From a checkpoint of a small mixture-of-experts model trained on Wikipedia: 9649 steps.
Below are experts of layer 7 (counted from 0) of a mixture-of-experts language model. Rows are named router (the router's row for the expert), gate (a neuron's input weights, with its number), up (a neuron's input weights, with its number), down (a neuron's output weights, with its number) and show model dimensions 0-63. Each number is 128 + 24 x the weight over its row's rms, rounded and kept within 0 to 255.
Before each expert's rows: a language model's description of what the expert responds to; "gets" lists some tokens that make up at least twice as much of what it gets as of all text. This comes from a sample of Wikipedia text that the model never trained on. Tokens count by the router's weight.

# expert 1
It responds to: Digits inside years, measurements, scores and table figures, plus month names and capital letters opening codes or abbreviations, such as N in NCBI.
gets: "1", "2", "0", "9", "3", "4"
router [106 119  64 104 152 160 136 119 124 131 142 177 109 138 128 111 125 120 120 122 117 107 132 126 141 152 127 113  93 132 137 111 155 129 137  90 162 129 142 121 141 130 128  97 119 121  93 139 124 123 145 167 118  95 122 121 128 167 127 120  91 131 150 123]
gate22 [123 111 150 104 123 132 111 126 101 139 148 154 156  79 123  81 111 114 121 114 115 106 154 176 121 129 123 101  65  91 112 117 130 108 134 111  85 117 116 155 151 118  93 116 144 127 119  89 127 128 155 144 133  95 117 103 121  84 154 122 143 129 156 160]
up22 [143 110 104 129 122 161 151 196  99 153 121 126 128 106 125 123 117  86 122 144 116 119 146 140  81 139 111 161  69 122 109  83 160 111 138 113 104  91 112 116  94 135 122 116  94 143 170 122 149 104 166 130 148 106 128 105 134 104 123 153 155 108 133 126]
down22 [154 133  86 139 137  95 157 112 118 119 134 148 143 121 107 190 103 115 124 129 163 133 113 127 134 134 121 131 151 132 124 116 153 103 153 128  84 182  96 126 107 172 100 158 149 124 192 142 120 136 134 108 140 148 111 117 147 145 147 166 103 158 161 109]
gate23 [111  94 100 119  88 107  97 121 136 111 171  72 156 141 101  94 123 104 121 151  96 119 124 123 145 121 139 118 116 112 159 128  95  98 125  94 135 113 100 111 109 148 138 128 104 112 106 200 137 121 138 140 122 146 106 111 124 162 176 114 118 144 124 150]
up23 [114 141 154  68 159 149 117 155 136 108 110 142 112  83 152 131 136 163 122  95 125 140 136 169 135 106 129 152 113 125  96 120 117  93 127  97 107 129 167 123 136 118 154 158 118 149 104  86  99 177 124 162 137 163 119 147 137 103 120 135 118  97 151 166]
down23 [ 99 135 118 119 103 128 140 170 113 113 108 124 118 103 136 139  85 143 126 117 139 139  93  92 134 187  75 135 139 138 145  83 133 134 114 129 128 156 139 167 137 120  89 126 141 123 149 152 127 131 128 117 122 128  97 114 103 152 172  90 117 141 151 107]
gate24 [128 139  91 105 108 104 101 116 163 118 115 128 135 114 115 138 119 141  79 130 107 128  94  86 124 136  90 151 139 120 142 163 120 130 122 122 173 140 122 143 124 124 126 102 147 101 163 169 153 122  97 147 136 120 170 136 156 157 101 169 142 169 139 122]
up24 [ 89 128 127 118 125 124 141  90 128 119 113  84 143 102 100 170 124 124 156 103 111 133 133 108 145  61 163  94 130 163 185 137 103  86 109 115 142 111 170 130  83 131 136 158 115 122 146 111 149 165 166 111 146 131  93 124 124 153 141 171 126 124 140 175]
down24 [119 113 117 144 126 130 123  96 153 146 126 161 133  67 140  76  87 103 196 115 124 141 162  92 118 132 105  79 134 162 136 112 136  98 165 137 135 142  83 102 128 107 148 135 104 135 139 150 141 161 140 169 132 146 181  74 118 122 105 129 121 132 151  87]
gate25 [116  97  77  91 127 140 149  93 121 162 180 131 125 123 110  76 105 122 118 126  89  40 122 115 167 163 147 137 142 149 119 131 164 123 153 137 138 128 123 115 145  84 156 136 124  89 129 122 118 117 178 117 124 128 135 136 105  87 110 149 138 162 135 106]
up25 [131 105 135  80 139 103 138 142 128 161 144 113 121  90 154  86 113 128 140 154 130 123 100 106 107 115 107 149 108 136  93 153 119 145 139 109 142  99 125  94 145 148 140 105 137 120 111  81 103  99 138 114 126 153 139 100 126  74 121 148  92 135 118 124]
down25 [140 144 161 147 104 103 150 110  97 106 123 127 177 159 111 159 130 168 136 142 137 101 151 156 111 113 106 173 132 154 113 152 119  99 117 119  89 133 133 153 169 109 104 133 167 124 134 147 122 134 153  98 122 118  98 118 109 123 139 141 122 157 117  72]
gate26 [169 121 150 127  99 128 109 147  99 119 104  53 107 151 123  71  87 111 149 138 114  85  96 134 135 127 147 101 119 161 120 148 127 121 139 117 102 120 127 109 136 156 129 112 141 122 106 150 117 155 154  95 118 113 134 101 113 135 126 140 118 110 139 129]
up26 [111 146 127 149 117 161  62 142 164 142 157 158 127 138 143 104 112 113 110 106 156 141 124 129 130 111 157 127 122 118 140 174 115 117 165 139 100 134 104 145 162 169 176 100 147 111 165 143  88 120 100 152 161 129 137 128 176 149 145 138 117 112 101 121]
down26 [172  96 120 110 128  71 138 114 135 112 119 105 131 111  98 160 116 131 119 132 168 139 115 130 162 131 109 134 115 105 105 105 145 119  92 139  96  77  99 118 104 146 147 110 132 123 115  82 144 166 129  81 155  71 160 128 126 101 110 140  92 111 148  55]
gate27 [109 134 109 104 107 125 146 121 104  98 122 101 109 121  67 130  84 139 122 148  83 136 133 122 111 143 104  89 126 149 129  73 100 159 103 132 193 129 155 140 115 127 140 123  94 122 119 181  76 160 125 142 126 145 137 136 123 117 112 125 158 142 135 155]
up27 [131 131 147 102 136 118  99 143 104 124 151 135 126 121  87 129 151 143 131 131  99 118 183 133  94  75 105 118 122 108 113 103 104  67  97 110 150  94 127 129 118 148 133 145  96 149 116 120 158 153 138 136 145 140 152 147  96 121 146 137 132 114 148 112]
down27 [161 103 133 173 140 147 155 152 150 114  92 146 171  82 118 167  87  98 103 114 123  99 134  96 110 105 131 143 116 114 168 148 134 160 133 118  91 123 147 137 125 132 150 124 122 148 125 147 155 127 136 108 129 160 145 172 165 132 138 122 150 127  86 137]
gate28 [120 118 123 116 108 107  76 106 116 136 173 131 139 113 114 161 170 107 133 130 118 124 115  64 128 157 104 183 108 132 131 129 123 124 127 135 152 109 183 130 120 118 172 174 145 131  96 133 119 115 144 108 148 149 132 137  59 160  97 181 124 115 168 114]
up28 [125 134 106 120  97 114 133 120 134 105 113 165 139  96 152 129 117 129  97 127  88 145 133 131 144 132  77 126 113 132 103 159 144  74  94 163 134 136 115 125 126 109 154 106 123  96 171  89 114 112 139 139 129 130 132 149 134 102 171 156 144 123 164 123]
down28 [153 155  82 145 102 152  91 154 118 111 154 149 128 163 175 128 154 172 125 121 127 144 123 117 173 162 146 121 123 167 175 109  97 134 106 108 132 142 122 139 145 129 117 134  95 143 131 136 159 112 113 176 100 134 154 122 151 133 130 106 113 162 112 126]
gate29 [121  78  79 128 141 115 124 120 162 161 144 122 112 115 125  79 119 142 111 156 151 136 148 164 128 128  80  94 133 182 118 122 170 137 120 143 111 132 136 157 131  92 136 162 137 125 117 159 104 123  95 170 115  78 157 130 125 108 139  99  83 101 103 137]
up29 [115 108 147 129 121 154 121 156 133 113 138 153  98 131 168 115 116 133 129  64 118 118  61 109 133 108 120 118 110 124 169  63 141 142 117 111 104 106 185 128  90 118 141  87 113 132  94 115 137 127 125 149  92 113 112 154 113  91 180 124 133 116 137 111]
down29 [135 124  90 119 132 105 141 121 108 126 149 120 140 130 167 131 177 138 121 131 100 101 128 155 136  99 121 117 171 156 193 105 122 173 193 147 152 127 173 133  94 117 183  94 114  99  94 156 102 131  96 143 150 100 118 160 135 112 171 161 120 115 120 131]
gate30 [100 110  95 111 118 124 129 130 141 108 138 140 146 112 127 102 145 135 137 133 155  90 104 117 135 182 110 128 133  63 138 145 104 100 131 106  79 137 119 110 142 186 106 127 127  93 113 141 146 134 138 108 190 132  88 129 103 145 114 111 154 136 152 106]
up30 [122 132 175 131  54 144 124 114 108  92  99 104 109 161  88 113 146 141 146 117 139 107 133  94 143 131 145 139  89 124 139 193  88 125 112 107 100 128 162 105 169 133 127 153 100 134 157 120 116 103 125 166 198 122 142  29 135 124 144 158  97 136 144 109]
down30 [126 131 126 113 103 127 100  81 123  99 133 162 120 155 159 104  94 167 130  86  78 109 113 127 109 148  85 170 133 115 178  99 129 136 134 160 152 173 135 109 155 126  88 138  87 143 112 121 108 100 108 120 133 165 137 144  88 169 135 118 161 145 135 118]
gate31 [ 91 134 127  92 110  95 112  94  91 129 165 185 129  91 123 150 105 129 120 134 113 103 138 133 151 138  91 160 133 161 117 134 154 129 130 128 113  88 126 125 130  73 131  99 120 103 144 147 154 129 103 117 160 101 106 127  78 152 165 143  85 161  93 152]
up31 [183 114 124  91 139 101 158 140  98 109 139 144 145 147 119 120 107 164  94 113  91 125 125 135  81 141 103 117 141 135 161 128 143 116 111 126 131 179 132 101 133  87 107 161  78 106 123 140 155 112 127 127 139 139 131 126  87 159 172 122 140 160 146 136]
down31 [ 95 104 178 118 165 136 127 145  98 124 142 108 121 155 101 133 107  81 153 118 139 137 166 107 164 157 172 106 126 126 112 167  84 113 134 131 146 123 116 139 147 132 136  93 100  89 133 169 150 143 121 131 115 139 179 110 148 149 161 153 136 131 111 126]
gate32 [102 104  64 118 131 132 122 127 143  87 147 164 139 139 151 121 128  70 131 144 118 125  84 129 137 103 126 129 123 152 117 160 115 126 156 146 147 130 124 137 108 102 151 122 173 143 109 111 116 190 126 154  93 114 152 148 115 163  87 130 141 143 115 124]
up32 [124 150 169 116 156 140 140 131  83 130 121 136 167  95 185 117 143 134 131 155 130 167 154 115 138 123 128 144 110 128 139 168 209  75  98 118 120 167 143 165 104 108 137 103 116 139 113 143 112 131 137 103 159 105  91 118 138  98 146  76 148 146 144 138]
down32 [143 149 105 151 129 145 124 150 169 125 129 122 104 124 116 145 170 118 144 130 117 135 152 126 131 114 153 157 188 167 145 137 146 111  99 128 198 131 109 136 159 142  97 141 150 139 115 114 116 129 141 102 114 138 121 132 113 123 120 152  93 145 125 124]

# expert 3
It responds to: Table pipes, commas, semicolons, articles and prepositions linking phrases, such as the, of, with, by, and some adjectives like Italian, British.
gets: " |", ",", " the", " of", " and", " in"
router [168 145 167 114  71 109 129 139 128 114  89 119 151 140 137 128 191 135 162 110 104 103 110 132 153 115  88 118 165 154 151 134 102 110 169 125 112 108 123 143 143 119 122 185 149 108 144 123 143 145  88 154 161 112 149 144  88 131 100 119  97 128 109 109]
gate22 [137 137 121 140 149 132 120 165 156 117 148 131 124 134 111  97 136  77 163 128 157 153 150 153 107  50 140 135 145 135 137 135  79 122 134 108 130 106 126 135 141 103 124 167 142 142 127 139 154 153 102 140 151 134 107 104 139 115 175 148 129 135 120  68]
up22 [135 126 132 100  95 145 159 142 132 121 127  95 134 130 135 118  95  86 130  83  92 103 104 140 132 112 120 154 128 118 124 120 128  97 173 107 112 147 190 122 110 207 129 123 185 131 106 137 111 128 171 124  93 109 169 154 117 159 144 116 129 150 139 148]
down22 [176  90 108 173 146  99  93 143 150 136 155 119 112 175 124 124 147 117  51 122 100  78 144 138 144 170 125 119 125 116 173 144 154 127 107 152 177 150 143 119 116 116 134 168  94 152 139  92 132  92 138 160 137  80 117 190 118  96 150 151 107 128 124 140]
gate23 [127  99  95 139 109 143 135 156 105 108 183 142 122 145 125 113  99 121 140 189 135 103 148 122 159 136  81 127 109 172 152 163 109 143 139 137 142 133 105 146 145  96 125  99 152 152 116 127 117  99 113 120 129 144 103 141  95 119 144 109 115 164  99 156]
up23 [124 121 137 108 153 143 116  99 148 134 151 140  90  86 103 180  71 121 151 166 108 125  89 127 136  98 104 126 107 189  84 112 127  97 107 100  82 161  91 140 123 163 116 102 131 112 118 120 144 134 178  87 100 141 127 141 105 161 150 111 142 124 140 106]
down23 [141 128 125 100 142 111 115 154  90 125 145 171 157 115 104 180 138 142 198  87 130 132 107 126 106 149  89 124 124 100 136  94 123 105 140 114 121  82 170  89 113 133 151 102 141 131 143 172 143 104 140 136 144 144 122 108 116 180 133 108 138 130 121 143]
gate24 [121  77 115 167 126 146 157 110 147 117 144 135 115  96  97 141 170 114 150 126  81  95 105 126  97 168 120 146 131 132 150 131 134 116 124 160 117 116 140 113 101 131 141 153  90 110 169 148 109 128 113 148 179 110 102 107 105 101 111  96 131 149 138 111]
up24 [101 145 156 186 125 142 130 134 163  99  99 167  90 140  86 144 100 100 110 145 102 145 115 133 132 138  98 132 152 162 150 135  86 156  68 100 111 153 124 132 154 141 109 140 151 124 125 105 148  83 120 113 147  80 137 152 160  83 128 126 100 121 104 155]
down24 [119  98 109 102  97 128 118 141 116 136 129 156 123 116 164 126 148 177 105 111 172 128 142 135 114 141 100 131 152 105 126 157 122 127 119 136 170 178 122 144 130 130  89 105 175 119 116 157 100 145 116 152 166 128 140 114 135 162 155 114 140 139 157 126]
gate25 [122  67 140 124 130 126  89 103 117 172  75 126 108 122 113 116 116 118  79 139 126 143 165 111 109 131 185 155 129 180 144 133 106 171 104 183 149 125 129 113 129 210 146 142 150 131 144 127 146 149 155 118 161 106 136 161 123 134 143 109 160  84 100 167]
up25 [122 103 124 122 105 123 155 156 121  73 184 107 144 147 107 125 153 144 140 135  99 107  98 141  98 129 133 109 160 119 130 115 135 129 165  88 143 122 135  96 135 134  88  85 147 147  94  96  92 178 120 162 148 101 139 157 100  84 105 115 125 142 156  95]
down25 [115 110 138 158 106 153 103 140 124 216 106 153 142 139 117 195 116 118  77 196 128 117 119  83  89 134 128 162 125 110 148 124 110 145 104 126 102 103 130 173 129 112 135 142  92 110 102 152 130 113 101 106 118 159 129 118 137 124 142 124 161  83 123 141]
gate26 [129 106 111 107 153 161 109 118 108 147 139 144 103 129 155 124  98 128 113 100 160  85 111 123 151 117 117 123 130 123 174  94 109 103 108  96 120 149 141 147 166 133 120 142  86 146 114 126 128 101 168 136 126 146 106 152 110  49 122  80 131 123 126 103]
up26 [148 140 151 126 118 153 161 136 118 127  89  90  99 183 120 162 143 132 111 136 156 108 130  56  99  89 159 144 114 126 148  79 105 118 122 120 116 134 101 111 139 134 142  98 129 142 137 119 162 190 159 131 181  92 144 117 139 144 135 124 152  99 134 122]
down26 [158 108  90 136 132 144 151  87 149 151 100 123 161 112 145 116 161 154 181 124 115 162 114 118 115 114 106 147 137 120  89 134 138 155 165 137 135 133 144 131 152 127 133 118 100 184 161 148 107 135 120 138 131  96 136 126 124  80 122 130 109 100 122 117]
gate27 [135 106 121 187 104 106 134 120 121  88 147 131 120 153 176 149 157 100 105 151  77 120 118 113  97 136 154 160 119 147 132 134  85 125 121 113  76 144 112 147 174 121 166 167 151 148 111 116 120  83 127  94 129 155 120 143 109 139 131 107 113 161  69 126]
up27 [118 123 140  92 139 144 124 103 146 135 175 168 107 124 155 136 152 135 122 142 121 138 111 134 106 146 140 117 151 141 161 127  96  85 131 105 121 144 116 159 141 119 134 132 138 148 127 125  76 136  90 153 110 145 137  85  95 144 126 112 128 168  92 100]
down27 [125 138  58 156 122 138 109 121 126 157 116  92 126  69 175 125 127  79 145 106 106  86 105 129  88 102 123 133 118 127  90 110 140 139 115 127 118 122 103  96 121 118  87 145 117 159 142 136 125 128 114 175 116 172  65  94 134 122  86 135 135 139 152 156]
gate28 [123 115  83 112 141 126 131 141 133 119 114 142 132 157 127 194 148 142 132 132 170 112 111 104 103 123 102 175 150 123 156 125 119 140 109 103 143  77 148 142 101 134 135 138 149 126 162 125 156 165 106 110  74 146 137 108 120 141 146 148  84 155 146 108]
up28 [106 105 157 157 158 114 108 122 160 130 151  94  95 132 118 118 150 138  96 146 146  84 136 102 148  65 131  88 130 104 145  77 111 142 143 105 104  88 167 137  87 135 160 156  97 131 177 125 143 137 121  76 140 108 113 147 131 101 144 130 134 138 129 131]
down28 [157 129  83 141 140  87 180  91 132 102 115 122 105  96 142 118 181 128 183 136 156  99 126 102 122  82 138 158 132 146 164 134 109 134 109 127 103 107 135 144  92 142 146 147 108 157 120 171 140 118 160 169 132 151  57 146 118 106 105 115  97  77 153 143]
gate29 [159 121 130  87 108 145 130 138 137  65 148 122  75 140 117 144 143  90 107  87 144 147 141 186 139 161 130 105 132 127 175  81 114 110 132 128  89 115  68  67 122  84 164 124 138 158 129 120 126 183  99 143 134 141 138 135 105 101 105 138  94 112 125 137]
up29 [157 111 167 118 130 149 117 129 125  86 107 154 148 121 127 102 148 144 164 135 128 141  87 185 105 119 126  96 131 146 107 157  50 122 126 132 130 125  93 128 144 143 137 128  92 158 188 131 135 152 200 132 148  91 131  99 148 135 146 143 112 133 126 108]
down29 [162  82 113 134 117 151 165 138 152 140  95 136  88 153 157  80 125 161 135 103 135 132 106 144 134 148 133 155 103 108 127 106 100 119 156 126 159 141 143 134 145  89 128 128 114  88 121  33 110 132 148 119 131 113 132 140 118 138  85 155 163 113 135 145]
gate30 [146 139  81 131 106 133 136 116 134 112 151 161 177 106 114 149  95  75 128 147 107 111 107 150 134 151 104 125 154 108 100 132 102 125 128 116 136 118 125 166 131  92 184 153 150  88 135 151 123 157  90 176 152 138 102 156 120 139 112 154 181 177  95 116]
up30 [ 96 163 137 103  92 135 132 100 154 162 111 119 108 118 108 120 127 155 153  74 128 113 142 142 125 124 131 126 134 132 172  90 126  99 154 119 111 117  95 136 123 132 160 124 128 120 100 152 139  96 142 124 135 144  79 111 114 163 134 118 155 163 131 185]
down30 [152 136 119 179 125 123 101  93 146 121 139 107  92  85 129 114  94 117 201 123 135 151 130  74 125 139 147 151  83 162 155 124 122  97 155 154 128 168 145 132 154 120 115  94 106 129 106 158 173 101 129 103 109 165 101 121 181 132 133 134  96  79 139 112]
gate31 [144 134 106 111 107 129 149  79 164  97  97  94 190 126 108 114 144 162 135 102 126 133 124 115 131 135 145 130 163 105 117 131  80 124 103 145 106 123 125  79  70 135 127 139 136 135 124 117 162 126  97 100 113 138 180 118 108 181 105 145  87 108 107 153]
up31 [131 116 116 114 116 132 116 118 186 127 128 109 135 134 125 160 102 146 143 134 112 164 122 112 114  86 119  86 129 137 126 146 126 145  75 160  84 142 102 143  94 117 136  93 133 152 126  79 125 128 170 114 172 131 133 127 141 169 110 112 105 121 143 163]
down31 [109 143 134 167  93 142 101 123 117 140 133 121 180 115  97  86 105 154 128 151 193 140 100 128 147 132 159 148 110 142 148 128 135  94 168 150  87 128 149 149 120 134 168 118 161 143 118 129 143 146 101 124 141 120 142 140 143 124 155  94  74 165 148 124]
gate32 [ 93 138 101 126 157 136 142 141 133 119 118 173 175 115 104 148 131 141 138 142 101  90  97 123 134 116  95 121 109 142  96 147 134 187 105 180 143 104 108 141 122 111 103 118 143 149 123 128 124  92  99 126  98 153 128 173 165 116 108 133 104 160 118 145]
up32 [141 134 159 133 101 127 109  97 150 110 134 135 116  93 159 150 176 152 160 107 176 139 111 151 106 106 124 158 138 121 112 119  80 185  81 164 139 184 122 134 156 135 114 140 136 114 115 107  84 103 132 112 113 130 140 136 142 147 115 119 117  94 127 154]
down32 [133 131 134 146 115 119 114 132 103 125 132 102 118 143  95 121 136 147  99 137  98 144 147 165 103 109 131 112 137  88  98 106 105 181 135 144  88 158 124 105 151  97 128 132 155 130 116 165 140  82 125 132 113 124 148 170 165 118  92 157  82 106 185 167]

# expert 2
It responds to: Bare spaces before numbers, opening quotes and brackets, first pieces of names or words such as pl-atforms, and pronouns or verbs like he, was, who.
gets: " ", " (", " was", " is", " \"", " L"
router [136 107 114 121 116 134  88 122 133 124 166 108 119 132 111 136  85 155  89 141 143 125 154 105  94 111 155 137 121 149 130 104  91 131  68 175 103 135 120 131 118 121 144  93 170 167 184 130  98 101  62 105 138 140 134 124 166  86 132 116 172 108 111 130]
gate22 [161 136 137 143 111 122 133 133 117 119 131 115 128 128 124 105 151 151 101 165 139 122 164 169 125 127 150 127 136 116 153 120  74 126 108 151  98 162 129 143 129 133 141 117  86 105 121 126 127 104 120 106 123 141  81 113 107 138 156 156 124 129  96 101]
up22 [ 94 131 122 109 164 130 103 135 120 109 135 163 155 142 159 125 136  98 125  80 128  88 143 114 129  94 105 118 126 141 127 150  93 135 126 169 146 120  81 137  77  92 169 113 145 127 131 107 146 160 162  92 126 120 132 172 121 131 114 114 112 169  94 123]
down22 [129  86 127 144 148 153 140 148 112 129 102 151 129 102  83 148 117 140  78  77 150 103 119 154 144 126 117 157  97 131 135 176 135 135  80 114  94 118 145  90 104 156 147  95  92 130  89 112 147 109 118  96 115 125 138 131 135 151 140 114 171 123 125 167]
gate23 [116 134 102 163 115 136 132 106 114 130 135 128  71 134 134 126  80  87 127 132 143 131 112  89 108 100 131 164 105 106  94 121 161  96  89  88 144 128  97 202 141 145 133 144 123 137 168 120 109 103 132 114 151 168  89 109  83 131 105 135 165  76 132 162]
up23 [118 158 105 110 172 128 146 113 118 155 109 117 128 110  93 112 136 102 137 117 124 125 114 132 167 110 120 128 110 163  69 126 131 136 147 144 141 137 112  86 125  78 114 121 154 108 121  94 125 161 144 163  96 112 105 156 172 131 140 148  72 146 158 122]
down23 [133 116 156 129 155 112 132 125 145 110 129 176 156 115 123 168  84 112 120 142 160 137 148 130 110 106 188 123 177 134 159  81  71 107 147 141 118 116  95 159 133 117 145 134 162 155 126 117 110 146 113 104  93  92 103 101 116  97 138 139 164 118 132 163]
gate24 [161 122 127 106 156 178 173 114 108 154 141 168 152 101 119 141 127 130 126 180  60 104 120 116 136 120 167 125 101 121 108 118 183 117 175 165 154 139 136 121 172 104 144  90 108  91 110  99 118 167 116  84 127 128  98 121  99 123 110 165 161 105  90 118]
up24 [148 167 135 151 154 102 132 170 126 127 146 118 109 111 130 137 122 132 145 132 138 118  97 139 113 105 143 107 110 164 129 152 152 109 103 151 137 130 118 148 101 154 148 121 121 151 117 176 120 135  93 120 143 159 113 101 109 108 143 138 103 140 152 137]
down24 [119  69 187 154 132 109 152 124 101  71 113  99 159 133 141  94 136 200 128 151  92 122 147 134 120 142 123 116 113 115 119 132 134 103 173 148 144 119 130 136 125  96  96 106  78  91 154 103 158  89 130 113 129 112 113 137 134 134 112 108 105 149 133 161]
gate25 [ 91 153 119  97 125 142 101  92 113 141 165 118 121 164 148 141  99 109 107 144 107 153 111 129 110 125 119 126  87 124 148 148 132 139 120 117 145 128 139  86 129 136 128 127 129 175  78 190 117 142 141 116 112 150 124 102 125  74 113  90 113 150 121 152]
up25 [120 162 144 126 116 147 126 119 113 122 152 100 117 139  76 113 121 122 155 150 127 156 114 185 110 176 128 134 167 123 115  53 113 106 127 170 144 142 139 129  85 114 119 164 128 125 138 118 141 139 162  95 116 128 135  91 141 136 112  84 141 120 130  73]
down25 [114 113 142 165 132 107 176 137 150  98 154 154 136 111 113  75 145  96 103 144 123 115 140  86 160 113 136 108 159 114 138 118 123 151 161 109 153 106 101 100 104  78 103 127 104 164 116 130 175 168 155 112 163 106 127 131 128 104  96  97 110 135 148 123]
gate26 [128 114 133  95 103 152 134 105 130 128 142 155  95 179  75 150 107 113 139 137 106 110 124 123  87 132 121 147 141 159  76 108 100 113 120 128 124 158  99 109 155 121 141 148 126 140 160 100 163 111  98 130 115 140 171 145 134 118 169 163 155  88 132 139]
up26 [121 137 110  89 130 124  83 124  88 111 131 146 101 168 119 139 119  88 142 109 104 105  96 164 107 153  66  80  94 132 138 118  94 142 134 144 161 128 107 195  87  88 102 123 103 139 119 135 109 118 118 141 158 149 113 107 136  99 114 104 149 113 107 110]
down26 [138 100 112 129  94 107 125 130 137 145 113 138  95 120 108  91 105 162 161  99 122 138 116 122 145 128  92  98  69  51 155  83 159  86  94 139 124  89 127 119 168 149 173 123  96 122 135 123 139 152 100 141 132 124  82 143 112 112 149 139 115 147 107 151]
gate27 [133 186  87 133  82 109 130 168 121 141 107  92 104 160 103 125 110 105 137 102 120  86 160 143 104 131  93 171  91 108 112 146 134 128 102 107 166  64 127 152 130 118 151 120 121 128 189 108 132 130 111  82 141 141 116 168 170 106 137 128  71 146 163 142]
up27 [127 129  93  99 129  83 135 128 127 127 110  88 131  99 120 120 177 124 136 128 153 123 128 185 127  90 106 142 128 103  81 128  88 116 123 131 125 149 129 143 101 194 149 131 136 121  99 152 124 130 167 132 129 144 126 143 162  77 136  94  89 140 150 132]
down27 [167 119 130 126 133 172  85 119 117 135 131 111 118 142 136 113 166 113  77 141 120 116 172 152  87 144 120 115 113 175  90 132 139 130 100 141 112 120 104 110 154 128 148 141 128 120 128 131 117 117  86  78 108 126  90 150 148 146  70 132  78 167 172 164]
gate28 [109  82 126  95 110 145 128 143 150 115 127 110  95 115 132 106 150 142 126 158 129 122 131 138 150 140 120 153 195 163 126  91 158 121 119 134 110 136 105 119 140 133 144 124 131 140 146 143  65 123 104 108 106 156 147 121 107 146 122 139 163 134 108  79]
up28 [137 109 143 127  90 172 116 129  99 108 198  92 133  94 131 140  97 105 123 168 153 116 179 132 118 150 141 114 121 149 132 168 137 109 140 139 147 139 118 124  94 125  99 120 113 117 150  99 146 115 131 143 144  90 123 102 159 122  90 141 142 148 116 139]
down28 [158 108 109 125 159 118 126  90 133 134 136 171 143 135 111 120 136 153 180 121 107 134 133 144 115  96 119 133 165 155 114 156 139 184 110 132 189 163 134  94 111  89 123 126 126 142  93 160  89 112 167 131 117 125 139 160 125 178 116 154 123 124 120 163]
gate29 [149 101 126 116 148 146 125 132 121 147 132 132  74 123 112 161 106 164 113 129 150 134 172 158  90 139 159 153 138 155 159 134 115 100 122 137 125 105 110 134 161 130  94 104 110 124 139  87 144 129 113 103 120 120 134 140 163 129 145 123 157 131  66 105]
up29 [139 162 120 163 128 136 119 102 118 116  74 142 160 115 107 127 179  52 113 151 112  92 125 141 131 135 143 121 125 144 108 129 140  90 120 122 148 152  81 102 168 129 139 108 155 124 156 107 135 121 150 133 120 148 150 133 134 111 104 135 115 118 137  85]
down29 [139 154  84 133 126 152 131 173 167 144 149 135 101 140  84 129 119 144  47 124 108 153 139 148 136  97 144 133 115 123 118 137 173 149 174 180 113 127 104 117 124 164 133 114 125 155  94 106  92 149 107 137 129 182 124 105  99 122 125 119 138 105 121 157]
gate30 [128 151 106 131  87 119 117 101 141 164  91  79 133 144 144  97 126 132 127 130 147 147 172  97 123 133 127 120  88  97 135  89 118 124 135  73 116 139 154 146 157 112 113 156  91 131 175 147 147 144  74 154 146 120 107 118 106 139 147 147 124 111 157 136]
up30 [132 142 138 124 144 121 123 147 129 128 107 120 154  95 116 182 145 158 129 114 167 152 164 102  76 100  54 143 164 134 134 122 154 117  99 116 104 124 129 128 137 130 131 117 146 151 123 128 119  90 119 120 162 148 152 148 157 155 129  84 126 126 158 108]
down30 [113 121 137 156 144 141  98 146 107 115 120 126 113 120 136  99 162 153 118 130 109 138  89 109 144 160  96 130 124 151  96 122 109 137 131 127 154  88 133  96 130 136 155 123 149  83 140 120 108 157 150  81 123 114 134  92 131 160 128 164 112 135 107 144]
gate31 [119 134 119 161 111 166 103 126 111 109 143 166 160 116 100 125 130 104 121 120 165 169  96 136  93 132 176 146  97 154 146 154 126 123  84 118 164 104 100 134 176 102 132 132 135 123 106 143 121 147  76  94 117 132 140  82 152 120 143 163 148 153 131 121]
up31 [122 177 154 115 108 145 145 126 122 154 140 130 104 133  73 135 134 113 138 139 135 114 105 128 106 152 122  74  86 122  97 143 136 104 134 129 137 159 133 123 115 146 110 161 140  96 107 122 131 114 162 120 136 161 137 127 112 121 116 142 154 130 128 127]
down31 [140 139 157  94 114 137 122 130 150 129 133  93 117 113 133 135 131 134 154 104  93 133  97 110 150 149 148 131 135 170 117 111  86 167  81 162  97 168 148 159 125 116 155 138 130 125 149 138 117 159 129 134 120 119 124 135 127 128 132 120 154 152 107 122]
gate32 [125 115 133 140  73 119  95 116 117 112 141 124 156 104 105 110  98 112 119 152 133  78 163 140 120 108 132 144 114 141 167 152 150 147  93 161 111 146 192 102 118 115 134  83 109 154 144 140 143 123  76 130 143  79 142 177 146 135  94 148 154 121 145 111]
up32 [134 134 114 106 107 110 117 132 176 144 135 132 116 130  83  90 139 114 134  90 142 156 110 115 145 165 115 131  95  88  85 102 133 127 135  98 121 154 128 119 143 120 164 121 141 128 146 156 103 107 174 150 144 137 125 117  88 133  99  85  89  99 137 118]
down32 [ 76 154  96 143 110 161 106 151 119  97 146 111  86 134 133 123 101 127  91 156 154 163 167 121 137  87 139 144 121 115 121 143 135 131 112 167 156 122 150 100 145 135 141 129 116  90 108 143 126 117 131 126 111 103 148  92 136 133  98 165 130 126 111 127]